Experts of a small language model: 8 layers.
Below are experts of layer 4 (counted from 0) of a mixture-of-experts language model. Rows are named router (the router's row for the expert), gate (a neuron's input weights, with its number), up (a neuron's input weights, with its number) and show model dimensions 0-95. Each number is 500 + 50 x the weight over its row's rms, rounded and kept within 0 to 999. Numbers have three digits each.
Before each expert's rows: a language model's description of what the expert responds to. This comes from a sample of Wikipedia text that the model never trained on.

# expert 9
Digits and spaces inside catalogue numbers, case numbers, chess moves and table cells, plus Roman numerals II, III, IV and '!' or '?'.
router:446468452508517542489488502554450433437530525474481552434538546424531517530580544547463490486442429594465584474576496455474499577513547527559490531491510450493583498529582537429546515497541420546446465464501447427541526495440471438460526399481513473557410389563445596470461525629484519454
gate0:607409461594620492437625465494510487505474535447503584539551520477485578461523517424513468454528490548507414507456492527436539485473543506413516506520418597477560587454514532438457477502489412484452521472400460500599482524503473533515519541489526541545511498484512497445462541549566625513
up0:489529524467597407548634506578572498495494506499516476532577481462416441464480422470455536491532532455525472567489559500527605453422521469455473516364600565498461519459529501514518545466481536507563536466569560596434461544504546504426506486474478514435501491525427480565479446483430397500
gate1:491469464564588509557540561533550419506476558456532490486468565498480566503564501569560533653535447558479536507475524508488399552491469560541477629422434486409459526449517469466542556499438388454476528444497502444624479493477544426496497468581554493523577474525493469493507457552493507522
up1:413488526525581532527475459457546498479414490457491582600376482536521529583545402516474614476574436527525520514553480593518447558435579588544510538534501486530474508486491577505496500468578519461436521450551470471519496502500569457505552415443465464516460526472454533524488508531435390400
gate2:491426421521618519568493414460470464513532523389498465527468466559497579534530593498417562499481513544500545468461505447521466502514506544614498578538445605556510519491488471436555497548503516452536482459477637553599517455518527421472427513422476498533402455484461492558459465543501507450
up2:488546410543541524500484450470539489519564541466511475429554457557498533540506583547438535474499436504483543493445454366548478454395477489608529526440476564577527535474494447548547478568452474498510441458464564558493476508530520563523326528421512499457470533522448510562491391494554498417
gate3:543468483588465451561531517478559466463413535493470552518518500514518574530521534384482528484529533547518465426481536513521555491571484466493554509553483525424437508476454558419451533526587615439522413373470466507536489438559459429474506494543559421482522456393623547435526452449514529495
up3:460472434532572427439491472478530554562490478501539495463504444482401411419424560558500459506541514433597628521506442469508483490521543538415496539422507489508490546519440505518524532499361486560473528598557543432526474480462478577539511499468443509577443622546433549475531490507443494470
gate4:543485538490481508444510520553448583513443495585573427566443420524527504482489373497517509441416409406480504537498430609529499508521514537532463416469487467529522415469492531466405454497533573510483494492497502494576408563460477562466554426418551486528571439562611462516477524519493468548
up4:439546518549496545498483414430463524531534533599576404525398542522518487496518459511528476467525466431492532434534505493526380559440550538517428444711477472509509448474523387537419463529572570535474502536571505523577528482489479505548545470485455487538472428528500498513488537548469477519
gate5:534437458545381559425493547474483424505457488485507536512491544565599519514440580476466482452512535533511473493524483573577579395515529432537587454530512506479469597491488560457482457503478490594467522447360541442546543556571516531511438517560541592448519467472499426545472550463557567495
up5:536460536565589501418481523451488468488428510466591477493514552466515508560526598492467517473576496546513443462552605539525415502521586459451451424695498460482556517475503459608407537557470518500462482443433555527504590599515494508485448521503483516527432524487519484505525460459465538496
gate6:473505576430515559518394494546553493526458486485457519432384464424474502640453478597574506600568525531400507482516395525524490551531453436529474597560547539491537542523534460426399478491574517440508465546544487537485469473464509407482501496457484534532513475545520503467517514559466438436
up6:491522591523495407557452438584533627591503409559514505484464496406533447491573452472492507555484579496485506496442504472559463496557523475517416466475517489518507539534456576504499418552514514373481560527476499560455470611452554473493439503422557463519547478516519472581545402516413512472
gate7:507581490528487533397571520528545519543565507452484477489512481482529436496471476508544554422467518582496506608476500490572484492388460541534462436479523554567510523478415642522438458591550403494406538541470512420528538474504494446491386597566535479464475455547473447507570499480465451474
up7:524446546522530517575480476591400489511489437541458508503473545428511443387504449544436533548556478570513456487557429598452475622558508535509515578496531565392556485471517425479481618524466485473454510487535489435495519462414478532467540507487495428629556473469463546546487457561512515459
gate8:526468539462556504426594481477520555477452454507596562516551491474487510585443441427508522528421623475399483602504522410553503560457488469529495421551475531495429561513585500393458501416549519469530495569488507499431454523482550427427471523530517542505539409506509495517528433474467573430
up8:547449528549485445602475458540469588523597450531509442498494361543519504396544487520461483437566455533530511483457493583435473547517538510526513505416493493621578488484443498542429435471547569464502505488595523489469489504505431572576481540501434468446498483512513508575525468468560371447
gate9:511539550541432509467490513560500622423487574526423535518457442489514486520476355476562563496528406519479503469480564541578510526571456486523474511506527457519548519497434549559413513509528495508485487459566486544413532470514527377494590457560540592514388411508527423528550562534520534465
up9:490557444468451455447521445497505492505593553422492519458503523509435479474512536506593578546539439474485520474452505438481448472481449538536483440489438499609435528540601398524579457567479392509535571412402454468489504442560546498524583578548529500528552533474389516444571470534504475475
gate10:443413446609453494538498416539515550519499390492524481543496528548587456466374474469516535570464474562613472532502494558484476471458554490495506488453484505432515519501506458486463497405510466539577515489498540420552444472478551607585503480574472477451603504466383438565564471501520537528
up10:533517441442494495406374575459466479437515488411522518529537476525504612506543591504548499451475540577531595541461461342485453515505540498522547508529526560483520485509514471495539483459429373480481573463454500501546484497515448445530505516514491402468517533466464514474423508608601573500
gate11:446473493570545449490429567567553537495459550541538461484456493487439483468487422561498548512528564495472452442459485482525441415512469497478556651570519443445424512513512372502534476526406550476447565580475498473500459550474577444590488487446458545512508492528562489563499499509471632588
up11:535439497601471455502511473588512626457490526598430592475463404503514441422478394492527585439551413508479565528499483524506507483496413538502497545514538448595455518524501516568475479505556405525437516596550485457540474546519539444492472479524546495458409522523461507458538446529473503387
gate12:500505505463444544522549532555518550476461448472498539478542485556547542394479440506438540437430471525434494545511448517485673533529558504488470482471404441475549444483536591490428488518560542417447452491500518553481462493510496473487495543572558446379612493504541449522494542497644461461
up12:469472471560496459497551498472516566539581508587430550529516530599518578438462545535555485518474563521479494588487455498432478386531503523469524459382448572505494470476549492414538548491450479549484439462545520459467464481523441515563521488647475405532535473436435416471603455513511576511
gate13:591523512539474445510579511551548521487463536533451541516510526500555474518497583470522560610424505556462561490421396422541623539449507523520478382506552548479525422463494512437549513462424434455495475549444473525557378477554463448520480520464485507591471534488442510527555459565466413468
up13:515635534552517461564513487605563468532474513500460572495508487541513537466509513476532515558405546582485479481450384410515506473486520559446513499499507504468501491515476554434613487549517410493450437464437493517550360497468467536469484487503437525543534596538370572494499492513591440529
gate14:466598464563535598522485544516498470458387478556541485511559449502451408442508443479457465509368463554498494447544498457597574516556519435581531483494496517512473515471421570494505442463432531554465481552538503518503525533558553552499471535403506559374519508536446498449491373441493492535
up14:518532446481500573491494431569586531521526466530558487451496423509391544403467500516637560599472403487531545556447461476491463477449531632528445518467529435525516507505502482450516482596474566473430522540506473427444472508496494440464591484560542436454512574467480505466443528553484520593
gate15:394472515470483456421537566511451538481558534483454560594512498481508466631510523533564574391521517523500448575443476524452538555450470517527457426519453619524433492477526512479536520445533466440460546477628541455516454507431564474487470539456591402556529532462538546502525473521442549438
up15:476493489456430570467461569447463512503464571437474512556434486467539512587503432528532576540557600583587438474517493512504481520447562483599523533498491582479483410518470580530546602443522432454444505447527517507510486462361546449529533409481560429518493437473472545468525437535568469460
gate16:444478484535495535497439540499525480504483385419617491563416526491546572513498540505530621541433476559485440518491546503470499520516493449541482536590465428432503364498517590401629456531471513538535562453467440510514514433521488447558488517551520531504438482484504424551524533491572485584
up16:550467399610487515486476567498461490426465491461390489549510538529536566453491432502447520454529499569477409457485368469499523608486502503519515511523453524386552569495507522472545430528565553552402496438434508467555520475481488483450600468512526446548493526540556573483425444525454554559
gate17:516457582399452493550538466511487472473497422517618468487465526512547473471533513563487551514488389521589508428475471425430534551620580548506479485542476590453552435472510508430352450538566494510433539449488494478557508502472489408505548466505515480522571525554506498565423536520530425540
up17:504551465472497475550394533483544557480442513514546503519444538553470493581402501436451484458529428521444430422519497494462377545471567492476441509515402512424439506488561558465529514468576517525496482463475521472564522473423522476576543509471433635489607504527595494606466587504508488479
gate18:506490553538458582543510527461568434476422463403509484545474441496535429500509438494582453528455494575466487517486452550477523555549496518455501481502362575475478580514407533518470495437426423551429591474511565440517557591514473599566486535612501447485498515519442487525494540397465530513
up18:412457451606530485503589499564500479436451545483604506460555509497401502445551452517449430552624500415481497513544655559436484539544521467495527455445556497498535587503473502598438461489470531520548514534480478550459498445454521494468547488572458539474449417516497525552476483478411512562
gate19:498642539551547488463570543468498460467490492502369525575536487459492527594485502527593544492450473579486522483484499449547517541565422508480502515504466494619508454498461567457421517558458466560433511523511479446462590521547495428487402465416481427429441450534402573455536502504456533487
up19:506528504595455453546463510521562603525486381517479506401431573505505431461468494442350505528558517470588506472585468582513475487416535491525575545566629541419488466526462466524552479500511498453576449545530504539525455470508478552551453499559497510552464509378524489537466466498489482488
gate20:489469559502580427491470482536534510418555496523492588521414480520500520499499486427550603494520502471487601504476527512535521500628523443556362412566489545518461470498469461510498539488456415432496574475516466628549535459513570533473420501510546498429545460511540420469589407479460522499
up20:507503498515330448464403486496475500478414436519511536496475471526470540509500470454530375480477505568519551478587510384447533511546533559596538405535533422508488459482523403556511411473471464436597524491583521443507465495474494525560467559568499515509548568503550503575509472495549542443
gate21:520501475475427449568485462433452524545405528427496465498456504562533532505569569579467545611491462590520501489476445563510553491494500482569549576489544454421465419475477588487506535453578535566449439505371476509548488544521553541453540412481431504507524551507494557579432499580485409526
up21:392553540430543500471618526505528554518524560542521435493476547474407417421494533579526576417463586428536504478502508440449505465490531413497595432493472488489512514446575397533351514491543614506543519486500521469501472474565555475533585461506457525472503504509564481490544460542491493495
gate22:452504505571480563421503536477498482434483465500601538493492531490530438530523472481600562496421491512457536531467503489522492537454546505515478420608631418547504594479541464618469440546563496411538530514481465490499467511531442414627537490509543534427516443519402480549592538506499460464
up22:544532478537576501434536438577572548490544535546463552460570489492435523454472425456505455499442478496433557629548367557495508495429591485536528478474545606498539524517524483566485522475543544528457373526487472541471437468495520581491427453554444459512478513515429539386499448530489527437

# expert 47
Word pieces completing a surname or name used as a sentence subject before was, is or has, e.g. Vick-ers, Pit-cher, plus It and She.
router:468382554503434575527466541401454560460445554456450488450503487517510400503534506576449512447409492441514576531476546551441499544495450483477561515518514506508512492522464579543468443478575588481554503556438447456609573468618517506540521473536428487451521473499465579511460574585542447444
gate0:441468447404340500495512459497478507523550467481507460474536533530344441407543543456503529554538497477423452481473516457479565503481511508528523527437515423515479480513482466440583516515467545449472534628535464501624503452517589524546494568519595487556495512521448503493455554468452560587
up0:469477508513556481478521418398443558517619478467603561497543493430452422441456552481403516543524425462500503551542556585501535457552552472414529587493602468503529446489506537473570547559515514459440471502565508557486572427528542527565483507616513524415477502504448469484491476483477405508
gate1:550416388535512499484454521454439450512432439495502501545526472562554500480504497487567578547531485509519514553410491497524465524560537488418498450600522363477498549516567533510491418499511467422500561364495557652464474557533580493515550520491554443465495443529542494526581458483467447486
up1:468624541535458506492505521514515459475555581450587430529516487471536505570452574449536488527527520506468467438358516498508516513452549497598437508483484450603442465503461420517453508441548481573457457534419545539479455419466579513555473561539509483470569499514577474492469441529637575476
gate2:563459501511526435516562516512649391465409471579502439478510495486560517504545522508499449497538517490484429468548485421463512551489568611446513509420531576389481496500464485475523468371466531504452543488452517553522484563561556595566525490547591447480413478508514516499500510384499503517
up2:542549555515444511461530476490577508479533498581456594558513456404477517638418543442536518466368409468479482529489446436523481451507478479555497514491403530532514451492577466467478536552596560507554471548481505427527445465510492460581504419407555437473484500485489573570520544550534478436
gate3:658477471460512490549583460493468573478491486484545453536467490549493488440422460484414507482455406497488478529498503545494580441468569484462486565536481489499533532487454486461372399466497494565473519523425527549484552567491553484510534522673535434560467434478478518526450466565542530596
up3:492566520520544529443550493511593548488572447597565562524429418507510459570427405521490574473437526425526574471528496497530555441486540421414531504444407468405528462509478479497439599515525559417506571538516466452489490547552436562558541528387499516494533495502552542425461509478487492459
gate4:500467548443402496409483578499514374556472480486570478535493418554430521539570584567560493473474537526543426568462434420554575521428568451505492451542520485539453523470571486502518497485503489445496511500441500486544396534508509499457565589481560522532604514528418428468441480530417522555
up4:533499497525553530403480451539546381500551499470498562502540550477467546387474494512516426518612429530500475526554521555515495491517537525551346536543422449502550533494525550587613514502485492419536500452490470576520540418470469467450530541498523508411519529517463481395405539533428539476
gate5:566474533399560520573468561517472569503489571463438549563451466538447474446520418489530463539541468498496616523465413517512574502493453500451475563436513443558550460543528542479479528479524422414530599419462493443487483477574489502413552464450472507503430522595486570502534554599401523468
up5:498477461495484619500502439461507451440415514438472560541569538535504513523525436487513620486525511472424585485500432479544486501543484525501560417582464497474592458476508505504491570488503438378602574487511459475477517414537468457591530463538468513466532492522503561533434597513357511450
gate6:482504583531508473438512521446432512581407462487494478522625564533471444611509556500489474496536439552483548455438480413533429511399516500521534476588441454529503667490513458494479543410472475570486528607475517519520397548523514548424525516474478538556442536446508476538459497504465515474
up6:525576510566444519542530520464533556480452441495630558489525495520403446433444517433421590514460381561512487433587528544526529489417455450447517589537555503501587442478482518561485494471429554482520497558485493615504555456530537564490508545534432558514545510514472486482506532396569513459
gate7:563543489539469536523474424559558486486491479558468563488444495568545683466527435467567437513551546504455485426492405524452445562537511563491453421612475583561573409497449511476486486559539484477530439462534476520501463546385482487505493577423574541484518548487512451464489520457495482462
up7:467426521507474536620382471426478533524532507578511515451480557535529496518438586546457469506503490471485549459507525556445535533490484413448482549529491483390462512525549451495470519427579581555471532556384499438593447462448527479435502491603394529566462489489496537570515562547423494472
gate8:478585483572544515487516459413566502470503457532585418527479629596596496460503429548492470516546481490463542429501567535445455509477547573465434462586546482483501345453516536562482496557471486534579500510504550585572507568558504416471478498538522455481526521468550478543568430489557511492
up8:551458474432521483458500442512510433476547518471497529497527516550530485489538503487466512496462474500516581461495473433446481535524507581498435383544386368460531448515489432582505554563569495488430548433552535555554472515505487545634483521508613445492545487446530556380555519475576409521
gate9:539514482513546515577499447631505568531561568657429496549608451554549582495437421501502530461525488541418500494523555470519444479503475511510495518435433390544506429433426500463490586530450564490539482553578489451485416470511534514536460461562503470520475555464481459551584486509521484467
up9:474454444573447557516563551507392470464491533574577511485523450519582505616489533445552554488481467514553542608513493419467498539479505532561529504524445489483523422479497460493429502538546445471558502479535500491590497423470514500546435546575513442452475475387425555577591498472576399449
gate10:539562571495414554565391546512455509481471446516600498519460527538435464365525503463442539487506517499561368472567433538558559447533440512481493528600509475548388482521450491474514404511476523480455528526423531497535500534561523466530485530589517562530450543487449436519411479457512554556
up10:495528398417498422410552547544521484523468526511427449498485486403578410564558444496507492478609522497601491471475611501482538484416555439532497530426500428418516440478584508528517549486435504493597432450471534598448517541464521490528537446394485502513520488513568552456536508499506490476
gate11:482532587497473440419548478484590413489421485546500492546468413547515558445578348545504488479495654479541531536442520482577488446434500464536547529553499467528499564447546477456555480484444475512603425552536487488520535547504496506468462527518506471405453539529479428498513527546382537511
up11:531637547562627472496569561533535502444438585526472593485577462499511503553492536564551419500466467514419548525406394429464517443458446484491467514547529529459572467470494467503542604551561485527503490503565481436482477496443442457550465455422528520461501558546434515449465527511426531539
gate12:434565511496371568363480528458542437495459474543633407506424525539484479545498532499441460527498590503587491518466544547468549564476473492533453440545528508550518542536499506529525504442419477513335472511500534528570522478483504487489433471425488514477451466532502523611416554501524493494
up12:488556422535606472512531565479516524488541466544494443558575443540401551517511528538488439532543484480518533533528458491484565439501547507524496442518482590481502528513467583535473573488478484646379502397488555521478490522482455565583454466493495363515422498464513508531527431521569379489
gate13:544544472491513513464537527486515473557539440438499583426523481488567656515513526511515378485542544560515520427508456480533519547502531491579473505550411496590615511501446534461536445444447505497554435459492453594552590506507464576459450552387464510465554461455429514526410516534503488452
up13:433549489417586453553447461475481526447593499531397492588528597462469495587559507558467580532503455454540487446510556500448505477540476438491543568453537473569437550508568539512437486501631487523497506487515502430515458513466466411539599432473488451547371497444501511494582465516511473472
gate14:520559450474471471496550489519519437468454460455567552493475535522486563541519553493450450494545473554510404469488470530471524584439498480549482361527569499557509456460492465503551465502544580512559483419537495590532520604548494447461597556481432543472558616447456474443441579365509527465
up14:576463567455374482564421449513449522549477396593523400490466495461463475500449545532509499510578431490533500453503467530516496511491539553487529508438585504401438568510569474407539467401474426516471454523462541544461513536436536545426624607552532451495516486569480490483505516495498530461
gate15:505539486507535500545513463546484510558491539503422522474582479478500627447421520449578479538544523498431529444437465459481516481495547517459351483526456554482539500442481565478434573562537502673504459550468541441593501538416536555487423496401472542519539511488534538503467531468530402494
up15:530482502594610427584583454484479450503564499604404518507465615539538489565468481543500372510519522487477573521487544478541493482536517435576447565564476528536491460475455510522512520476510606542585441503475464491445404479497433563459481485436435484522559545480451499459571505482400517499
gate16:510589496497505523522387591497410513497619523478439395545569467505534504506496549478534577470488515509479527389398460417544476502445408542492420462465505597569567455448485569461536485531400448468519473529551567480507481498515559512523414551526435471433486523524463474533522483483586499526
up16:455561536495372507501374485448461510584530454419485463479477500485512544474424534540455463550526496518493468509560425514478513513431529499475480408470535519500488565516556485527517473387502465630440526523430522515503571525447523472459432589579458507573500424554457437642491508522432505533
gate17:499519549472382488449465417465516400516406409496548456523455543548505498477517485509487465533514484488484554402521495489479473528533540502513324453609448410486505451498520459607482467445539503501596604420545477531490481593505552467506520523576591460463489434525527511485475502457525511528
up17:564491538360520522573464511560528400453468590500550504465481444485469576403560500462492465489528569529470442534489462555502579589473492533557477444575559546448457580483480502472620438491531517416434481469530547564498529470479513424517495611498491536497550465467467453476414563425477514510
gate18:533590597561517526388536526469531448442486532596546476486519527589503574476471481547506512505482512488447471442518454541571496454514453593525431649537457474507489481507390566567434599492502438453414455482486535575469444492528468500509419445518479553458525532519460506519535466472588516421
up18:453510455514542484537600501471356580521486489483399353547528554539530428457480566472445586491489405532510543520472523503482480498578497428451494565422539481479500428468498504595479395550487544535565523532467536551514481475545523520488612530477488454529411564487509545485499523408519491516
gate19:489538549423504464433415513449480535592491460465525441506513435499440469585578489528508514527542561592522552464576551561526487479470429529490599535553512551464455598439509461574562514497459466560420490565581468510564520544409453583437577503421481496509524579539556471436424526470527520503
up19:501564533513538431470437543448484492511561411393428457530453575475599508516458571538556457489520567492546417413558502422499475597596485540521534531458453457422430525498514574512434434540514492488492596523467515498446542480476542576474582446458440484497448555545486503503477444582418463478
gate20:422468508509469495583463578543528606494471477529533420546487483528472491518539563533590529504437529492622468613504465613578525535506407465538456515468619481590453515453453492387440481538477485518552518601474504486505449502518528494471446439555460605518492572477492527560511474489526495454
up20:476506427542536507420454460499588512487443489513557427607521509536545636465411418516517414533522589521476543449557475501557438495552539508503509527571562537552503458509547464471502417469463467537510593430496509564429459551525448437502447383497493486431559517536605452538517437506499521480
gate21:489571428454478478503466471528559474522484424571495406518481592648566554500509497505428473515410466544512506419502475476481519524446516500518492428585544483542547494504447493598417490460468483579508516426464451599448506574562497513591509425576548505545553537517466387472532502439524558501
up21:580499520388662479559534590508490518506539423512517491463549534475522534506480488484500535522490513477417505605433621543538512557487534438427489518441569474451491394478537483432464548606508511497564475525562520537466487482517536539493468591457538483507483504421447404413505440439521487513
gate22:525492425529408529599468493594541532508490536437400472490443560522532456396564431508530497533552496527513481490511473433519539534467520557571594493468446429470460541506520557550519454473513531524536486458546547462607460533525509458500533530550461473547549499343411403546465519448464591551
up22:541520558518504512468389548529484451436432529485429518435451572509511403504550380447525486437527450524579530450510537511531465631570492553554523455557594442485526568499449497553447412522521479422448534506543450537609547469453485441436557584448533555543516456526507498526518546456523503502

# expert 46
Single capitals and acronym pieces in chemical InChI keys, SMILES strings and abbreviations, e.g. ORGCUC, RCSB, Inc, Ltd.
router:406504549544565531478492528482476413491558578436474522430517562509547516546486503565472460501535518450389538427535486525565505604418498546509444522501502523465612502516521563527561540492523501538512506496471433453532529492489463413460515416515411590508451460644462436500408570534422527468
gate0:531516511595539498550444474487433515482480590434497528484484567582530465541491563492456503500437578503381469479395464501483553503430453461462546440512467519577462564460452473423545516464480561454496408479468490550549614555575526544517448524631454455550429564450542474517484441460496558535
up0:580504451420477461484434507536509488536492498586618442456432530469452410437573529544497559501458517509556536498472476505472422519545610549572444519554543484443517498512507434520534416575452398502484605519532503520433489521455540396465443477450532389596487440490489484464556547529535515507
gate1:518534498464505384503542454580494507489579517504559461558519546537587469536514497459557504549539522435528523585465498432445421421479603463530529540604427519518505471481473469566622445439442441479603482471458543463466418557500491516509482436439448553543465604419475503541514521537508451448
up1:521481468567542447499604397524533463520469534469378500546445550460545462608545501456466506599549549564559473460403517562409502434488547519502459490493498515447493538468502467461453531574515557603547365556484527496506475521478500519453569475445522414553620538491521537450509495489476536525
gate2:502456554519441523565516505549510481429523464467525521465410457608504536430498520464558445556426451439497540574515351560450554484554514512530472481556606580575508554526441501435508592458428465523556519492492498486527546560519505592411443479482477445484428533427451410516535460480554498482
up2:334530546544529517499463490568517510472532490469507502477468470501399492466533447587541497581504519486433477530584561481525519586567479474484417619566573590513498538500515511546490536449500503504424449428541448472552480515424462495453598500411501524536515401533513596533541480518476443424
gate3:601474482493570475482518553462526442496487409455560475583541489479448520501574461495564511471528535584477535471498539508491473521488608494578461537556451456498464432490478539477533477549379542387526580406540530539496534501512461595445371457531501495440550486517409469520544428417551441497
up3:518501576573552570557491508438603455494524451553477410488479505421451562411546439455450483491455422514452527489460463557533489467532540486564413481480518605520452394502529586421556489632509586496493482533533506473487559489533469475472472524532552552459494445521527409518555571487468435426
gate4:500541496510591544581525468565487493570381539465548502495507561508466470468445462518346495542473569469438478411518506479551535502459475469529557531602473539542519513480526581407433491536517462390521559417505505555542481395534487475450453474562539590555411493510529459463560551481530476521
up4:528482526509407491556444571519518551486475502486455497512526421483555491569447562475556512537505518545548476559490552475463508478559450450466461507401552466499438550526375419460576510473509572478512339509554473572522453545551516521488575635441456622425484512444482470480492479469541519461
gate5:473490377496505483392504552471456440467466509449563453562508398553463502574480515516505499496484485533502444533594508531493487543479439556558561394543608491457463592465570486559441531519485394488495615431433549402564516460533468573533452524481498503503545547562441443476511461531486538501
up5:506563433405390485382541534466538520470500577538493521486516489471510516446491554586503538374504602362576497488468439482424482435559485496513537458500459513557444543536409566519460486409505524507586491449442587558549508526522551531476510440494473517513424468466523528443437484527516499536
gate6:541483474481509473548511602459562569536380496506441548585507441526449512488535437510484461445504422458501676472510480517575584496547600523479492507525445565596489503486508528467444448459519582503522540445514489462467476543497509476504388525438521404446495523509538431600558458452499465481
up6:500514534458554458465466441585470543548511536464448475461499481446504382477521489474514544486404440567441571489524476615418435522520446510440446433512553503544490528504481584598411507532488484480542514485549465591518495562519485550506464552603548510538538476485498592465522437491650414513
gate7:457530377518526465474515502518551600475432515534457549588598439394433511415450459517457470434553554530493534564570547492517525515499494497475500470488565542516518661488516589573511510476443463472493539575392483509432442429475459481470470507434510475534545463528519422479553549511458562525
up7:547439465526492486466574518490546515436482573551487475550565542421512560553627506553532494423485512450469458597483477553492518477511556495523495408512567483522552466510437575556507485485443502558598568414449417500475498540594490473482585500502391512408497488458384521505488551445413531517
gate8:540387436427418545449609614472528451491507480523563447537405442535457525505545499510509442564424485463485441505528486629585585525518555479496514485456569489424477453490512524547452482532570449447575538499560455554465548453478515610559547550572501527479554491511480462494541489441498508541
up8:523373500595598496584519508477513466502517520534540484479454418495486581496415490530563482632481375555451486489495485510474447492525568495508511468438501493502451524495567524505481427486493510509475527508491574414512499551525498516471435508520570409545488575496557378363559480579446479482
gate9:464532479601488471544465567499526563507524424532414545507475479486442480464476484503440539525558498560507570508520505499518502485514487504447487459524635505421491492478530519558491540448472426459544554541536491609509441470474545507549433678535605593483604469487462498551583571560509456448
up9:570562444474471533540578618463487454554509569504591491517502463506492545512531550526524473503545487494519486523483558359416430387439575508613505537461460507508490463506532433550548520441522472503514527384487517533461482525508506526510537560362425421465507420485429495415540502527494462482
gate10:493519392545416466391502535499558510513537404500495521531416474532453447457448499544577496424485541560425493520491385526492473465524552427482604448579459477535471544486516521553535474543455473415555597520487432506516343512488467502538388524519462512523534544489430495484526546558480533523
up10:496370437608411574506528534470590447576463538497480489514478525500502483467537436517502461577458522550493583459500487408542533496533521440577555511487555598434489469532531507532582477444489464519465517408469535469524559456525516538482505455455473436512444449555529454365545474437482614457
gate11:538427438573469481444565500544517462522396552414611461516565502554511550537556513588431519542487433510473554442473489504461512562468503418395507593548525476481483524454545477479530506525492535521510598528367568450482514460494469486540464484530511506520541607540576416431530483519484601532
up11:509572491501491494465520450451413506499489540462496557488497485606523459505565508558569482461590488547436582477453478498391494452462378358528503492561512453501497482512521484572443556521496435557550491490471486484645555425378537466553461517542519520494568571506437522511505473551427544489
gate12:474441426607397482395459594452455581459478511463526548511523507459516436477480473491526544498415491508490468535543384531465485434431483542593602459462590611431503545458518516507553507596483470513533590492541550489506471504485470490504453508514570480564415524474607522534470517544494471526
up12:513561541679528506445507506573470490535514442506458503522443475568418524414519501504542522539426413552510510528513470434537499505506511536493426576382515586494503506485497514492519480524487563542437513690472483401487510513456493469462403472494508423598514472504527580486508493495475517518
gate13:440460542601447446509575456530490517467578472455487499453392509502551452563511424492569490445568547466552446435498493511509526570445573615432622436516485423477518542476528526534414432428514545434530516477488533470545559520469525516499600496476538486574484532493445446460486445530448511395
up13:560468495508499482467577448554373478567526427516402485530437577443532498531512552480504491503486474504542543495362565443518533444519425540389534598524421472483521469509558373544442547539518419572458549579422508502470522500513571502492497516469543446469472527579523504441487429525521473531
gate14:431499543615550539494497418564600422520475543530562523468539462576513514484591514505490448524628473504460483416494498586586507485456403450482487528547501513463504530436534537520486579408489486532469582507483545352574523461503523438532514491578506555471521525498421509557437500447477469520
up14:534414439502418504433507592508489496501537506505473470507416404477526483551533586500536532441494342472476557429573535530533529549530546514485492542374513502488484434531505460422482529634529562494492575506423545511522483389463474493432601490463514493425513483522467526497467554506562525453
gate15:460415537410512469489410535453442494492551503431506405496528512496445508497600449548508511505507533527521572545434508528473440587498589410582503458563534499519437560479563412573450444512488574502404515455473506500557453438506531413457499553490542543601522408517452495503531497493493386451
up15:507456540514461509537495540502558443540433528578564457464440499478504559453504536516557467550581416449503322433524475541504459475518453591376460529510529491454474573495457571430513502514566463463468532619461497449494536574532530501450434491443578519501435457455531427495447526467569487451
gate16:490600565582558564538433505427489473544472467382460541550402503486544543525464434485529556571545594539439465476461493423615489511472578436524515549518496429486515615484486566496479539498467479447417475518431515396533513521501479505488475489507452490544499404544543518601488482505463561442
up16:506489509478537385533539469540497547515437533517461489548596492496499484638446537494451494599519398547451533441505609512435553522590488467549530470527477481528506475501483490507470411569515519526528486356460589554439500404485513487517446446528557557552560467450479382458517457528529486481
gate17:544573432461498564466603394544555446420463584495553545519408490489534429556387479464476504565506528470484506477477471484491545560511486463519469451454501579442566562474456458544453619531462485529518506426446558540514592499505485409487468391444512482516561456506435564508526519473441510573
up17:535517446593512522517533503606499518508544477472388501524487529538525584543539432545569503542490503445509545474510559458463528505515562532427499509597385559444608451476544481449485470448516376609549456579475377534439511507430466476525528509494479506533415444467484485482529505525443522415
gate18:547400445496474434440447565565428510511466532483486355487579517484510526534506447511498525460563534526555570626467530461434568484483486416594472481508474545569518452492510595600537504402484435390542477435560518493517475470526482425504512461514472478462506483499546521549499554527602500456
up18:477412514517506505483465457504441522393429494456548553519469578481487450486537458513505527458516530555337519396516437576569539467561528495496522528515517540559455473502437459437531489609423479613510612519480459528427509458521434514514460450570467496516450536576453556532572549570466522502
gate19:425564514442468500509500569457505539540589534593558464483425582464518547470551483526473641588553465509516452503453530476427397507494453438509501574519470520585536429438533494502477495397553413537550524539408560493490455536514524463529483586474476511532552409482475517515542423465523441565
up19:532507484583432507438526523512449459510463482433537531543474484451434519506402491570470493598541501460545473473534534551443445480490505468437469596528557567400527392483537535447502549515501456492513571434390488531517603576414467450399511471532415495561519445489504501531491621496478570525
gate20:606454491498543495451532468511509531446513554572577623603490532475445518512494427475550534471502413424449514509470504551552471531530446549404490519582478518566477474457444511474522578563388393451547552460468520507476461488438536469558415460539473508363484551491497538517464512466494554570
up20:510558546518491600511495519450466383484542511529514492456459510451568499492559554525524520592533446524514485487524525550477464387504441474537514456586619501487533365484415489465386457565509424508559439448624526515495535463536500555489438525474475498533478411446481430550513517514589463483
gate21:503578542514502440493585536504525553514460450538425561479518610502471508529571571440411545504468527531594419483511520525498557437458532534454481479470484455494538581454527469569525557565531466452551451439370415593515370517562486462524498459524559537463458509460421463499563466475561444509
up21:478570443516558444495551490646523518514458529508376473462502555504528470483351473454477521555483450493471551549437501514476556363529611551554510504445485548416544489491564559501476569506490405515546476518489491538402520529502432504462425405496565505438469537538476473438497507501527499494
gate22:499531476505536493534536551448578534518480421446426534529462529544506511529419407541529521513498461566464575490432401525464550507597395569531533569518482528531534514509497549554473514497524482481433511581476514473440415467463511486364458467432527448503450495534442411611527455561560466391
up22:523551555525533450495432595425519488424542520505442558474551477435488559508464478566555442454515469502477647469404426502474429558540496466509419491613480493519471533510488498563497620556508523500502615512435507415482484456496505493556342515533474424472471519521474505532556487522487517463